Weights of a small mixture-of-experts language model, trained from scratch on English Wikipedia: width 256, 624 tanh GELU neurons an expert.
Below are experts of layer 3 (counted from 0) of a mixture-of-experts language model. Rows are named router (the router's row for the expert), down (a neuron's output weights, with its number) and show model dimensions 0-255. Each number is 128 + 32 x the weight over its row's rms, rounded and kept within 0 to 255. Numbers have three digits each.
Before each expert's rows: a language model's description of what the expert responds to. This comes from a sample of Wikipedia text that the model never trained on.

# expert 7
What it handles: Numbers, dates, nationalities
router:160087111174104201113122133182146135147187106142122135110115185111159150081146116132109157130071137123097085156139164084098141165146138111166155094130129126124088090091154135103105079139139118091053147123138138138081213204068150110118099134095120089098097131117127076173122144117113094080165097173094086153093137135184166149147191140137126169100098112054160100111095145127064171138177120137088120134138185089095090190046131116154114121137081197107127145102125110144126139173139092108160091121113081147130115130132092122143142156133074102166091143104093070155143120095134076057167134122165104142165121120128109117163140071107140099166142105141119149183129171098148157083121148057104116116075115095157118122106040119121097147149180096111128143047181092109164145122144109
down0:116132112163107140193129156095118132149150149103066121075163142176179120129155101175109154159150105159137161102119109198108133127104111042159135140158130217101155198111126119100144132099092176106120098148120118111110135111122142143136130094090119088082165085123115152093174163162109108101158163111161184163150135111087213153103082083134176196096147119142189144123096151123148146118107130087163126090068137183126091170095050112141122153113061149124083244088128121152121113099120137178115142144155165156124139088117169107139146146112078146130166173122114138093099102122129096121130121130160134169131109094179132144156111138155118084164152085143151154083142114083113125096130122127134085121117092160211128033088139085117152101155166137132105108143138085103188204172115105
down1:096137152109105150112072124109086134107056090130146102179111108152119121103110116134139111096124174117083115109112153152133136138086170093132146105182098068150137028192210094106057143077135144094086177140163096173179141092151119163085150111092157114104097169061141124102131090145091142132155145200073143170091110048097162107126085161114162130112133082096162143170158081153147168131088143141142077130084139081110143117069146098124128170164166125071193120134136139151109091127122102135063128087142116098074114153122153092091124130184138179104100114135109124097134172140116136183170115151171089092063147107158137150051138078079049155125122119104172116125150106070173132121145109124130142153160122104113152133110104174155137116092094135118147155099116121145097161160112080
down2:149154156100089074135120094085122152075129099141121123188166145133183090158099101200148048195043158161141159047082137159080163118175177138124154119136167107154172124123170081108141096122107101176162216116131126142126114184145105098139145144142108167188079073132109111098115116127133167144145124184119135160123113180157172081136068115099105157126147101170107102157113147087093151116190115073175154142109130182164131106181123144118136140114079137157139131111197147160139162134115120136176153152158138069094160150169127091134154155101099152127133155070196142162090096116161151102170128073106135116094072156112113141163173140133117134124178123134090105143135152086127181193119122114096111127155177157088085095098136161096109093120115128136103154168127149076133138098147071
down3:147197122128094076081113133094106070114101118129163186136194122081142104114108131156170107084119149138107122145149149125157136117114155162129142118110144152163145127145117180121121069092106128096137134168139153113066151156099156143186092163068157127089177125147147197252145087146122125104098139122111101146096097092105120135105151079140202145110092128093134126076142111111159128102107153102176101161062131093125131135095110092119067115151220086072114151120129138186139093143125120079114082131115166109100112133126136160117125132078124105171104152100124179172122115131153158087188157135157158131149124123148134150197144077074147125136101121140064119128124154098062117144136131112214186136163166164082147088113085097103218162090155160154113171178158140147095158100114164
down4:151139145097070090160133110170178152157138111119125140090118097137085147107112128088110129131080143118087155100109068104158058152179122129174137050090108125144116126142126200071148120123114106125095063171090172160084142110160080141083128095101073123159143196114127124109109072141154201141080148201196126065162159129147154165192147167099174178184103067129120164091150100136073136079191165089097162092122116122144090121116117141177138149122119082108080100068150167136162134120121085134185142103111052119143178120162065174115098118084106177093123171132159132056130178101129122121154100079111140126144106160139107101131146142126096142097165108172113143126097136127112122113105110136134135154131113110131153134107067133179137152123139139138183106103190054148157139125146144
down5:125110165085108119166181161167093123215129134116124214167113091137175163078144088126087131141114129103148090165082136147103103107115160120111159056187097221115128125159099128194148130124130128132132175139171176088137127114103142156175079144075125176156090115102113136100186117179191098120133128160078167119176102135101130137131171184167153110099155131098179158144094143143162107165166121130082109130179137131130143141111186136132166106159165151095135103138118188129168088111115139119122098131161101118168141153179083066138126168055139101147088147134144118069140112119111069119167123072145151120087141114092149059144112152128084105065134118077099125102099100141162157091103096143170173097177123163128144121117231127105106079144114103155115183131147139147135133112141063
down6:143168113078131125135104135111120074066164186170161104143030117140125117123065107132133114145130056148101166097155123218106132141152164137147134172136089121140132127049074106151071100117105122091118071106150104096132064090162173108120150120082138165103140114122152141185190100135104133114144176086124139161091079128106132122166114086120057176100094106145138123156139139141111191115142109092161179106085113105135127133114136198137080199158136093158195073116156153111160175161174156089162146137073102116111182112132121109134141112145136163146097170138179127197130166165183136134096128143134089128131175151113128174183111113107158147112145160102111111128081118117147136100155153069096053110151199143143157161113156187127157140121145141102152073075098103161133096135130142
down7:144123076083159121107105103113193138145085168160115120151113169145116074111119058134117109141090126205054115137080121115072143144130124135100139106132104156114140126114152142128126132097094114120144145134147085115150192139102168159154154133109139157171111146122070127142129077114099075180130067142073090127068179091107067163180108098122140130051170109080132181138103130101095103087185164193145162140075116155129120123157134145121158081072147144086140166161211153127099117140106085111143086131142108131122134101103141167132149111119128109141100089113085115058105078132128135123148109174085117109085094092157144151160143061135188080143165175182150140177088171102064112090083111097144066161068176150143150135114095113174177124083142106146084099174105099139134128179092126
down8:112141111116153148136092138118155110140188103142175138149163085098113109063113094153115141130122110132080103143142044159100180123107098090128109155033109102108086127149207138142163110202148080106189100108145130178134185117079129141162129081097120136092137105130114081048099114124135146170136143140178157156167124150097083083159135165153123130170133147149139117168139157147101119147133134106150110143137164174123165132082169129095120109197154148117051095187163148094186130183164120108071146164081073110144122129117126146099093118143142156121090112189106126135139103167114123088174154142101123121192060100156138089155150066143165146142115170118165163141137115122146081073087149108147120152168101128166127204166142100144122173219173144142178075135097118139116085128103086
down9:156131200146128056116145075139113079136202139140129081122111129135141138160145073118128107113151169174079129129111145086141118166151191084082112065129094123127149197119128077115135110099187110139173143166114128157154064140159061158167119144147151124164093105134139141123163132102128157118168132159137092145109127139153020133094182150105083140161117101121123097151199164128140117106145138165122126129096132106092199141111125176037134129131109121136127096119100196118110113147188174129083096109104072133100142157134164125170144089102135113143190126133165136108188076154170105156125115153132102114155095148156097103186130067184072112054186134127065187108156097080146124162138118138110146142188126073136119079107120167120126112171094119143128155144111164112127117120125211
down10:104156153198105097105128081100208143065134116124087080163087168096075147122159135110152108178130142104178117146133163105113110131127177101154138130123151133127183084073102076182075119140116198079167138117121128083091045089115156136150095142146115106108135145118064196169069081165100154161153175115208133173173167160143176123198092158150087158112118098102093105148081082163136157132148105107154122166163116125111100109180144164126146076091184138113164076169112095168069103133089140128118147139100121095093134161162155099125137136130147099140119062113084128152172125148116135108106080079135196115152169106136122168147159150088085140106158135115082090158148119146116112104140131128083157125139131152143054072147108116179100135092137114080110121118155168098176170108139140
down11:114119136132040126122128144085139117085128169052095171159083067126176066100110180104151170167112099135168144165141125135156101125129103106123141151121143125118131080152078142120183118116112069178181167114121145079139133109089117121129205124167139087094117150142177157135099134138151156088115146109156173085135067120089105124121078092092143119180116147130148089128124202104144152111137149168128104122095129178108122123120117084141161104164175146117132143186135152150159141133162114131098137182117131162141133162095160085163119157127090146059090079120143156133105143102173153119152144114132087104199156138117145146198083168142172132077137165164055070141119213109192189147168134151102156180094131151159096103089127167086105139128130074121142161114161100053181147062092146
down12:146130181121119082135084136143101181176096156103123112160117167139118148087113075196141132132105139142181088185160082121150099139089153085137096149141148187135167117110115128162094181119176143171133109115077101150150118151058109129128128147174177095149147156123094130151091166084183150142157132109111100155133135088092151140085144096190188116146164101089147115124105138152119089125125154166142116176146117138233139100168173090054112116158132141128195125143152142128116135124080106124141123118200097113122097155157134134091120143171181084065180137125101111170073157195107175091113127148092174116168058100133114082118072101139099112150150115103173098113184132154156146081130112106241092135137167133167179107170111132124155180164157107114097160155090125089148097123130108
down13:138139060139020092109131083130131093078082140130147096109142127139126062152149159136083120121129160145176125156197082186086121205117177119122091074168122165069122146110120116153131094090150175161197143114152194121108151145130112131144137108123138098111156102123121131142115197114121107163196116142141115141066171145109163124105137104123137097129189097057095120155137134100074097118110124146162157122117146134155086161174126081097132084132175145093125210183113143122101107109136127168088074182187128162178155128125147112086159141141125108124150122183120121108139062090133104112160108118110121103174136106163118125103172117160091158172124130161125145115189093108096158164197133136110182078102118186110157127106191158171170113113111130191126052134150150073128163149118151
down14:112076175070144161121125043052088109168163176094096151050112101119129198131154138143147128117124103134146170075104116146110117147136076124088122113130135114169144138115155168111082125124064176111124140125140138141142126088118133114167146198129182160115154128136121226071097149125154099088098176105128106140126151114114148130093142145160166110143076152164102183097175081122127168168103072135114162101121174165112106105173118210129144093162146124122158122105158147124143111114119161113118145165164116076180120138151087110161161159137091101211133188162155098181153106179094098126128143038108135103092128126123078159111118120190132168121112161115104140110126096095142144138127118133100171165106095096187145143103171187129141098203079207130129089134143138119061116142155130
down15:118066142128135116154079133166127157144123163174068115150092109159116168086120149123066129106150145167161117139078158170138167128141142123147115127141054129143157144166143141151124075131075090095156068085168100042177136031118126150126149169114144129169163138128126154116170195128105135110131117132175101095134153122112103178157139140089157161049119066097129101150103124140131140146143096134173134122104101156200145106178173088137122097101137164116187205097063115103171039076104115134184123118105133195110115107138141170094157115208099121137187103169103164165152116188108176126138130157095115065165032082154132136146166088132111109104129149118112169103113175107139173106141118116148091153112186127136119087125115115109106138126150154157134090124094114120101124142127086
down16:111138174178092130103098176110133172072143109174090102092135113175083130143140111107083144152124130146127119094135071128135135130209103067096129213167114164171123146080167121100122133159085192142150085131116103140166116177162062026112118129136192084158143141153107149109125076171096091199099129140120144158139135169095110097062169169146114139146178107128166147134097120145118094120125143104106133112155146141048116154125074112155103152141109125110123162182091117131075149163173123165102167149136088123084144102129151130126121141100214127156097226174133135129124146146136127134096124143120116107130049100124118121140110129157154085089109111149159091115088117074156161112119123120184111131125111099145156097118170076145135163117144154152200103088182156141076098143062194

# expert 11
What it handles: End-of-row table pipes
router:179149152223168175110079090120053063158185121076171162115175087103146193122120132098144089137086110144093128094161173173131122140111187116134133127108107134131135162161150115135145163109127147113184140102094176133117130167087086157094147088159132157110150125110182214115162129129126150157132069118089073148098127079125160101185049122140111144161098161155128057109108095146095101137136144107132186058130173158109152126126104103118148093131077117098091147082138105168095102168127123164160120135087131096135077163087127068106135068066060146091096139141106167120155082177131120151144126149109140116093155105103135107092154158147112140110135044128118119136083155103157164105174154137134121094065131145100084137139177104120137171153086190136107141113123142168194096123135113
down0:111127105160140136130162121112136135118160124099122109061169095115130097135157172115078092094134161105084176086135102208135149104127079090092110163080090189079158112129116110154151106149159083125127180140122149129155116173093113120062137084110146107110126146118160194082081143062136103122171108143146073091146087141131184114162137199162122158132123137145172159158137156090119135099140206141054131108088083117155107136153124119083108169127084028156175096141123099112181182121106178146088099165139095105137114175141125143104125107125223140087113117128125141096155146113147178043118101175104145133102136133114067169164187169153151162124081127073097174093129144137141159074131176069147125180166105123086151118099126161179114112060132127110122116138107158143096134121122109
down1:105110109133162167074173095085144131137094175139159154089141101143108101138103147192135088096117157149161120151175157075131146128139153096135171118148131075143209143142116095098117111118076063136116127117134180120119088113161156128135156086103145092171143137055123168139211170144167134050132116125197114089209185055117163123122179087114147150100126095106150153097170159101050165158119169126079159037115158124149141147133078140116184088136118105136135141131097138161143143082139105142135154169102144051129083111135101146157136130109139164133134131108090161113144128190127116090151160067151129104132127125122143084149122136145091156153117099152139122148104100203136158135179114132058131093076122089132133143060141102171143058134110111156143146112205130122159109194177122
down2:157159139087127107116095082128178148165136089165177051176125151154109069135100143168163137143166161119117164123120167146159141094141150194085149099138103107104022134105164128150156124165041071157105115170085124128140134151135126174111153135119130193101119167165099120102149148116059111130156124180143158165130144133184116141134137138126118109115093132094086187061103107110127141092127101133092045086162113141143113145097121149084049051137128091127145148122100138071172112129143116137063150088176165163152132073152122171162114150140137059140189117170109138088138093160140136163131069113130115155109097102149149129169128106139090114115114171115112165129120164142085184147120110157115144125163117073086154158123106188117110115104112115209061210161125150103123135137147088
down3:102160133133098081152138092103130098133222118106176149133073064171119122113144141172166115099159123111127200157147096143150174114138158137153125105148127113132094169134163163162109153154159117127150084117171126126123177091160099121167134130117074118147073111129158081142168065193126171103087081137078131110147090122123133083100087116099136087132074145176157107163141168115117082114137154148147085071125136018135084127121089113150152179049142156096158075119118115106131161101144133075158140182150178150151123113174101144103153107144145171112171136085204096108149121089106167099117134133067052101125128195096098103149122182111128108100122109184165128129114150114059130109156129071133101175124063118102130126107150136215154125096122058152096157126140108097144128110144156
down4:188112140105084132162088144212180132136146149134134156100179139130109147182087104163125136097105159155147156173148090073132135128099164137147127119142124171088141096183105075138104076141145078077129189173115135145154112105119154137144081092140165111139140095165213150084070080169114116102104150179093114134177127118103137135207112129108186122163126164140134141109120128122123153095133107129123106113137179124107192103083116138074089171090123130157179099115154089128087136092109143097106079134078168102137108075140082160104118113140118108092091179133121180128098156100144114211074107159138099151144125074100155163087170107140181087138094056095139150103113119142049171171151136134124109152147123118160151150128191154064071128122096140095085140047145096107124098184145093
down5:108113116104146087093161132122087116126098199133131122110143082116145115206115155133122196121134079167100142147129184110131176105169152085110124055161118109134141102098134168187176162177139093130072149136125117186143125117155126131110150110070120063110142161187144125130130095146090141101079099114100130063157094176135163119096103102139130128057114059170067089166126063080135068082128087135141192103182144124136114157120116144142199109150091132185139127104145130123068143110095157118126108113135127171119149129149149096153148162166186142092146138135118097091115193135085170142119119175171112117105116040103127204084100141123092137154155151124143138152107094119144133169147171064144144114097099118100147164125216133090132157129151118111147120132144235092085122157144123
down6:134170193108169143139181093105118135143117140112148120088125182096120144104103089080129118140131124070129160175148092152113122178162067163163092132138172137098117163082153108103183142152125141121124120124158120122060118098117116063152113153108084186155170102171173088116078106154161141129094167169143134125101090133109183134102092019101135110120157135147091116167170154165175061119090114170191085142162109108150131120152145118122090133128147175153106118173061131100134084197122149066089123108137167150136047134164178146215152186155099135144076167157152118128161148121107079133142091095105106185125162104124066125151150142152142096136171106118100099087078105105144109132050167139138142129125137169142109095108120101127094160187168081172145122091110115194118164135142123
down7:074144118123202051099177152139133142090138118115017143193138145164141129180161191100149151098141056141105100159170076094071100105135157122149130118110099132182103144148104178133093124111159166189151101135121100083114161169110169138135167110150107093183152203183138203113149110104124114085098105129095140142134117126069187022136157091096085109135151117102127175145119101121130074139112143154154105137073128139135143141114122117089151083122053146151185169110160131134171119168155111073110137115096149120072082171133107118158194114145131157126114116164131129105145097150151109138121086148140130153143156115081162075119129050163131184146088083145180127161106111172099132132144161134162158170120135132092146156130108139135147133094143117062111148111073092162142101133151155
down8:170136148164163098109086124084132104135103134118142155118132143161165109157128080097151179148118108105110139099097099135119125041112061170137155126141121159133147102151113147178195157110114106164131192142128109100154106082133115157179111141120164153154145114129117198102075120088127179179086131086158174149121117118123095110083112140103126083100104138119095132076168077144115089095104109113156057155133123105111099110162134074119060137086187116169123096146171121182128089112136103141114175142134010131148150056165150156128167176160184108139173158155140107126137140145132168122176138090122155150083105145087081201121135109079109079120102095117072099150142155132123131138127116116137112125128085089110088101186101090156131157149086111130083084092102169098048170154034162
down9:143069144143106144151120123096110174082121135125088112105097104158101099146097071147146138102127155149196194075143113077140116096115166199161155106154159135137100095137126116107152120124181123128073177077142186066150137150087151082105126096122159154084196171135130173142089099136095130080135133070127117171138104046072108163165151111086101136139162085155145116177152109139180144095087148132126154127163166184114128118098146163163121107111131151113109134147136096111051132079110106134129106185181178092125094102175148189125112094097092121154154184100130086079103132122109165205171165177107120128047135112211140109120157153160129118147147175165116123149094153098069147134170085134060123076111135113156128141095163141104089136129140178100138138185093086157155111159121119
down10:064109051108139094158146163149137076161103125131111111151132125111149111085097101135152160125096226152144106131131145117181134100097115130146082207147154094084071097155177091141109153135103124144135145085142110090116114112175133166114154122159124078129117174134093106137099205145132176123125098079172147183141116179121157167155109141197129107109090170086147141103144078081127120104133136108189101124035121136152099100153121141151152158055079075139171098078170113045175100138147100125097123120141184153160105130102150110118125128143072159146165089126099104169090081125169142138150138098161086091117114150156206121124105117120137091136105137090165163067110115163135169160128111134190151162145086084110181117121129196080122124105133160083110159088108130108076115143062140
down11:161144117169132180122062116152135180074131180111127141154107154113160119120125122097137156148180131112237114163061164098117111138159153145153121145149143134142080176178129107161067131109070177140136099170122112055127156106128089119100120161060090100098117094121141145076152113131158142105141144113166174145178102128131142081119168107168109095158156157119173087170150134150113114156098146143084051164098134122097125101145130165162149090163110121146155122063170124169162150117137125114115143163087139156123080109104158074137146128087103127097202111119129100077109089060119104180101087154085134172129096136060144122146123166108153136073108090136139165095070100100159105133141057072112144157141142107171073083135149127142095096122154071132131163189153181093046126164127168
down12:106146101136153133145178092165140135112136095107162130112137136097079100086179136152100133125125124176170070163098111163101145136146112119129144107135129095118180107144159115100091084111094156157134190164131166114155130107138072127129120073121139111094136201174088088144211152154155154143153108133149167110114107106139098136146168132112146138129143124139136096074103145102164113108113086154108166104065118134135234080115208126128064105165146098108098136105103150149147200174088134121138130147109046109096104092105192128096098081070130142049094123128123109163099085137169153178131110076142108151165162119114160174124136145108108147161105120151094105045111148139146178150175045144127126129105171170119194153080142157178172119166132149134094108170125109087217098070127146
down13:180108084187114160144092076144106073180142122130122152110177114109166144146140118151138179147149140124049133156101180209171102101170113167138125159116120144122108054129116112132160147137123120096168140109150160109207127159168040126115162165063156153152181093116155138159124089102136103132142179100104112052138106106104150145158181096159143169077139111135103132083112136159163080124107111126089138119112139133090076115148147135152114136118171093057160108076096147129147110124118138170040129148164129145155103123124072159120182151134149155086151090068094152083122107170113157123078103125166190108099142181140155173142138106130111196079075117111120087102114125132093086124146133159172108123130147136178180082192088108067106119105085107136150129101145153048156110129100106
down14:144103128161117074127199100112123076167127109114150137128069109102097187098077138063142090089104116096146154073182137122166096138131124173163153164182123115130090112125147129125105163118117144192231145093163134166148110142106194114168111107170158167175131097106151188134078132116067105064128175086133117173142101207148113154177137171140138142163135154161186143096103095134156082124120128165129107112172106179151126103148098119150140149162171113133136086054115125134124148094107107115094125164137119103127125175175132109112121072101100116149130127153173107090152113121182108143152150139079084084042134067103097138125179127102104147076142103140136105155144172125124135116076166083156052109133165184196116093123126122166138161131118175138181102138122088167170155096108090
down15:186116120141181086135087071096117121103128129137128135090182114138148127145158107092149135165146113151175128109081136107088156150168137184167197114134137124153153166114089150177147184171224090153153143183144175144235131151075141115097099077150084068137167166146130130165166101140156132077095081142112112158154123098142113170103130124132067085079153183120101159139118122095167136116127122100142140136100092174152169185129120129098110086086124139074116101146115134094109131082098105085142111085074132072154152098153129107119148114181129195132123107144115131162110082139164172151130196042149148128141149093078100122138105186100183108167158149119123095146119087065136131141126120092093095077147113098124116131114128135125179123152098175097110061153078102173091091109158179
down16:172080088114107068124107173157170101085132133185150173140094125110153106172135067125145112026138125151095116171098098137136178123162131152107178104086194105114140145161083022080114115131101113104055127202150096124140131123115110139092157117162113173066139170130117136090157103103103073076143087075159162183128092155148086145162151208173094135151189149170159140140079064115124091097135168149108080125135117100168132141158102127110134121148149161165090104125127062122140148114112146056121146150187090127069125151116119137088179158102157089074115120096124100119151152111162094120120101141152083135067123132119134113172164130116097134131086132148140045113155111120110153138124110136099097158164180131151113187123092171151113124145107163093178141117118119129126152125190113

# expert 9
What it handles: Table cell separators
router:150101157097161078061089117097164090080213154089199152181157091132149153090148122170178155170092121120128083105107188166142110126116178098176156140165146143143155093141086098140161189150169089128154126139132138073166093176130127156168160107134113149135161092111164159147183130104132149132099154170112129130124135086110075168115077098145100158112131160195098137126112101107168073151134129144064075061128185206130123115107166115118167126130112156172122075124075168151144174104127163140151168125135108158106106152090137126157054076139087129075101207100186125111110117175150160098148154162152096150131103102151127142085144110113156118134142075157142117109163092135129153124128097125202159136115139142124144147132169166069155179108138200200150142109141129127171138119154166
down0:107136125060119132155142119179130184135156076118155209111169146140116101133153115140089141126146115079153092108150137114112139145155120140122196109099099110141143131101119146157138117115114089139166149167131141136038142146155115092148109092094097085151098144157111157108134158100174116111156126133174143170107148134175110116091109146130121110180129162135107124127143085141111115143194185117136092118038099190128164028104095138113117101127122163075106116130166107156154137139167091089140147158129152065184126107114169141155122152145166095099121114238113160143143115117220054142116088120138143129188154101156127188176124162115163096095139192118150152106195102142094103078124134085132128194165092148120044184146089148161190075117172099123095141162137144168152149095129109
down1:134157099112156122161228110162141093127109165142072154138124196129176182103095168120155148098151088129146084099152083105110077147073164083166141097124119164154157092140098114141171124127159193170112107098172064054139124169138131118152110219087105123109167086132143124170111126168090163186125134147142206203122134109164114141135156107117113084076129142115140100122092142082114146139133189146119081136117136154124147153077152138116123105124111146189100147174149096132119172130083118118146140175111141126151146127175149131112138122152153097112098163153103151107120148111067115188078095121154182119114138137123076121137110100158143118150120110111048144092117155110190117174115141148120097192114110096152199165081136125099120074115213077103134119191112146196137173110086164
down2:096106142133054126158132099177125110161116070105178066103088139153098105143143184135093093146126145102134189113144137109143031095141118125181147133092134091183168160169128174147169081090144094185109141112149116144104139152152124091087157102130120129099142142119136144094052146137079096111136090168103148126076145204152138138160140111116162140133100090109146132147150154116088187085182209146153129100093180135152073137139177084153156154087094149096127157145134142121171156111148140152167123130169101139111187137033095183132138203106174180113099071145133102147100132159141168126102165147139111136088104205122072132081129091104090075150078111132120160135137157113150173066148148120115123100158158102175117135107166115130154103139079186157111108123153083071093123109140098
down3:120090126127137162148132102130146098066173136144098141098209164108094076083189118171116093086155168084131105146149065103113109097184116095160093182152162161107146101119119147192105199116108144165139132120134093112123126163079074140122128154133173150173111128189125060186113137072079130120117081123145114113129083121113107096131132159151147123153143047126116096126191080160115124086104146123099132107190126105128121105140107159136102116200156073181091142094153119101086039073151138103123169115107136131128104104126154158100137125180116134123168115143148123153147149072149151111159090081147093136086082084082138119154136099150151124155130108121142172078129144064112115163188102136094121155186133181220137149166118127178151143106124114095093082164167125143124139212176103
down4:119097163122117080085095137147132149217071113064097074130171124173102090113103135153137137132086230082108158137175095163111094108200107092077156104135180152135164135125098092110139119118171145115107127111099092116121068141095102081163079124111125099059109116124140109087138164158122101104097082145136119126148180100101132098155146070085141177077167113121136165141110109127172134123149160125124134193150128166080212107145092196123134122147114183089139188127183080100111164141115157116155114085106138173137128130138143134119113097120106158153094108134059162147103088079085074135115122227126127091171142118147170146187194124123099069090164121133139134139103128122109108140096122115174147133135066138137112116112086172183099162119146138154141155099164119188140175150091135
down5:066101158067134139156087111086084165157083083186121157156112109141082126112112137156144109163138157133049095142099108174088111137200138162077122084107120156120183115138156124130128157179091161143117156116136107105112143134086130109164105153095157093125122135076069142150114120116130110113124147189112164151115098116046115153140117132118109049069138122137156169142142086140160112107128153146129128158121104115108135115096150123135160121181127156141114074183155107077148158136130119034141122112177161153152184102125075150091162150168195114070179151129128140061105173173148108157116152115183115147117079089097067094098106129118066097116118117153158132100200169075113103139164120144133124171100096094128158101102174097186122133150112060052166059141113173093113166088129122
down6:125137166119124208110186088128151147194087100180158122126125161062139216158110140110156132155149138146180105169122109119138112165184081105148176093147082169183144153128117124102103106134128101099119138148092135149116150140112156125127136126115138062097132114127143173124171150107139088128177069072124119113153136093152103158204132181132102115168141070122075136109164138060124162089144081147083142166173116087116155162092185134079063121138136076109110094052095078126096121074134092138063096118126160080087179149087142149115113136111142158153149183101130163143129143090134115134107060167155159157093165150164133098151157116129115112145122073161130167127084158144158156075105109115097107111102146103100145102097062087068104147174065135174114087084101138163150123133086083
down7:148119126200139091200087091110137114053117137107081167152156105102098157133108058153160197088128086145109147146072113075150098109107136103070166105102136114111150125119094128168119118124070145159100189142061112180135139193150162088149201142133085149180109132122105174079105153086128080117090122106111141211135120067116144101124078176144132084086152114177167144099085085115156125162127077059115096146123104151152099123123123083153115138159155131117125166142132096128155161108177075128130124145160123134139163136096134180103112161093098120130106126124092126152145118208147160088105159123124078085171176163133092173108151105130148095043126134172156149102131084170115118093109141056092109169171150109146131113133144186168173119111156167126101138120118195160090095128122160
down8:151171144132101111144181154150159092124076111119136100136143047138174163130109169082119121157122127141122105141122093101174082115110076084147179136106170136149103150124103035128095132140120096106118094093164109117155144162093156144157129121130132158109151164061094123156082112101135117161092179109158161126091071133118048114147111101108125139159174072146086170111147095143157078144122106131082117129165173143136179095119111124127125156149169102142136105113158188109070204156124122094184092126166132148101120106178162130124151156133196155114067202131092090138063125155174132148133164112103149137135097095086146111055098135109129098053174101148156147110068122132107122177082186142173164160171100128116151111149100093120124128097224090173127145097128158118183167200104108
down9:113099115113116114146082129136116137116095185127126052104132088165124132089087152044087135200098083112184172121156130094165139128138165087107091093180191109151115176133150124130089121135095137211144173158106150128132141097103083107146126095121170129086125112058128170156142114119102195148143166123168078127097103061196117157130167115162123137121141081149175146112121096164139138115116147143083156134083190121135174107145151179142104116151105103162168167145110143069146135127056119108096122099142092129123127077119114114101155080067108037067103123149107114101103057136092120140098099103160096180123123112143069138140112161099125150085049158125112107129140111128132122086123087131133128102166093025113125149130122195136075089100105172114140109151113119106118200106118105
down10:172062091077163048167127100167137139108132147173137148045065144107130091159041137135093158125095092135154117155140160075144104118182089108080099128150086140171114082146083145144162154067137102078088096099116119105153130075122051143106098124135143118121116121105144114173079146110131120106146097135115114171131153072115096082156150149083191116157175065156116114107145171090163147115047159161170138128107156093083098172164104103051087114147137155147119076135138146107043140093134155124109159109108157113126108112080094157174078117096146163164127151115126084123135153061136132096132153131118074065162147116131149152133123134084114074098143153149118164102137079118174048081093134144132103117154134104108161092168147128136099144109083104101187128172086142097141134128131151
down11:108138116168128108122112125127135101143210117081095150083110109151138090104138169085157158097090127083190118055096128176128163105148126117116136141089194109152082154116141107114074114073129138177130150152131164086161127132128133136105101111153144127088173213135058131145145139148137163161157181147155087125145110171076191157128110148172085077128087149126087129132098133160167193133144090076126133160179121121100201121140100173109079150083180093082140150117109155186115152099174092120134132149127106070142102099162109152087137136188105137126130145053087123133110176128110080219163145172124140111147123102080140098132140183158157126130137135107110123144104163123154051112140103100121137067141099174080120068141210103162145124123129143117170075119054119162080142119120145
down12:117140100057121160146140069097104104132094169093108111085082148127105047066122164070119132157117123160089101099136144128094121180095143161098206111142096122133173189109102134150121127116116149132119144134099133088103105207137141078143135126155094129154078149079100169175132107110076167169120160178122182134080069096157132143119161139140103125187168147130147132126093071135112089097144147134121120122109121061141133156174174123174109097148161155123129150145056103100152137110202144107098107082134152112148096077175177135091068093148087155139104074185150131105121113152167142177097147103153080127092184072118064120177149069131139185093193110114093099103127199163114097186133111089115083138127134094144137162118134123070122152138134103108142098130105159122055101143126094
down13:150152147120085094100169108133138173119121120148102137138176140109099077137126114155109130114084113088167155181147074113159118128176066114141120121087075079101133108098129118132118099074118149157080160092144130099219157147144073080153157143143152110146112142152188096115182150086161104127101152138073165124099156124144122079147157131098164126140138084190162139170163113113206115128154094182162156155041169128097093101068123169150072093119120098111116146136129103094095149137129109123077144154121173101114151099108130154176118179167164154051120126117128195127129157083199115116162150134172123108148184187164137078157147142129196123128190138134151157120122128111171113113115142088126135125126180078110129104154185221108112188123096134163165086101147167137106148174158062
down14:131118090148124132119133146153075050127092130127091103083142134118176077094105173141166157113150123169153166133121118176048112089110134092122117076173161093081159162130132101144172086144139179116130124138156147169146120143133112094155151133127120125138179128189078155181218126173079153126108067160156137141102149191176148112153172121083148140086152168133186106164137072101119130142174133128182117099107139120147193155096183141165148156074098128143136103168129171147078214095153076135113141182176093133105119123131139143133161129133117105150123132133151128118100128092157090132140088120128144138129062094179148090132125141195144154152177153216150080071137142140186142145096103164084081130078132182180135171084156130081120135104106159145173093123139124115160157203148147
down15:086142115124119133176151055100109080099148133152155137140101088101164178091134086129125126134107090065078186103126106116098136161088140141140149124160079143184170087166121091142126141130120154110099117095120191114107133123095186167109089110125073134085118139132089135149133078131102146114160113097111196118155191082090158199142078083144125163091112141164107111122067141158149151097107130081150117110083123169143099108115130103122107157131122143128156204079118073149159119126096142093151063106083059126069162179101133094187125126175132112098118133108118132107102182167127134088071128087151146101132098088165191120137046113129177182080177134132088142128161143136161153134146126071107176233160185162107097087121127158142125171070125084143105121111137130144077128109096143
down16:104138164195095175176144121134076193172133173167103124141094100118148141089176112102158132151154101140093114133128181144151126136108117111184124153150106086101161150057111092146121108160137181157083125141117142139185159096123135146081156083119146166110106173147114075103103072175145074158141105126159097190093130165098141101216158156114140130109133050084120123128090149152174160168168111154163075141154188127144124096141146143131171059115160087147120151123147158120139101115134175126108126156140082088135119125169097117212127119139080077119164087126223151096059081166104150129167125086145143147156114139181129155163106130176118073079095091124161133125122121112112103192152126168098202138083124078160144094148149118102118116111050094127174136112134096077119132130119096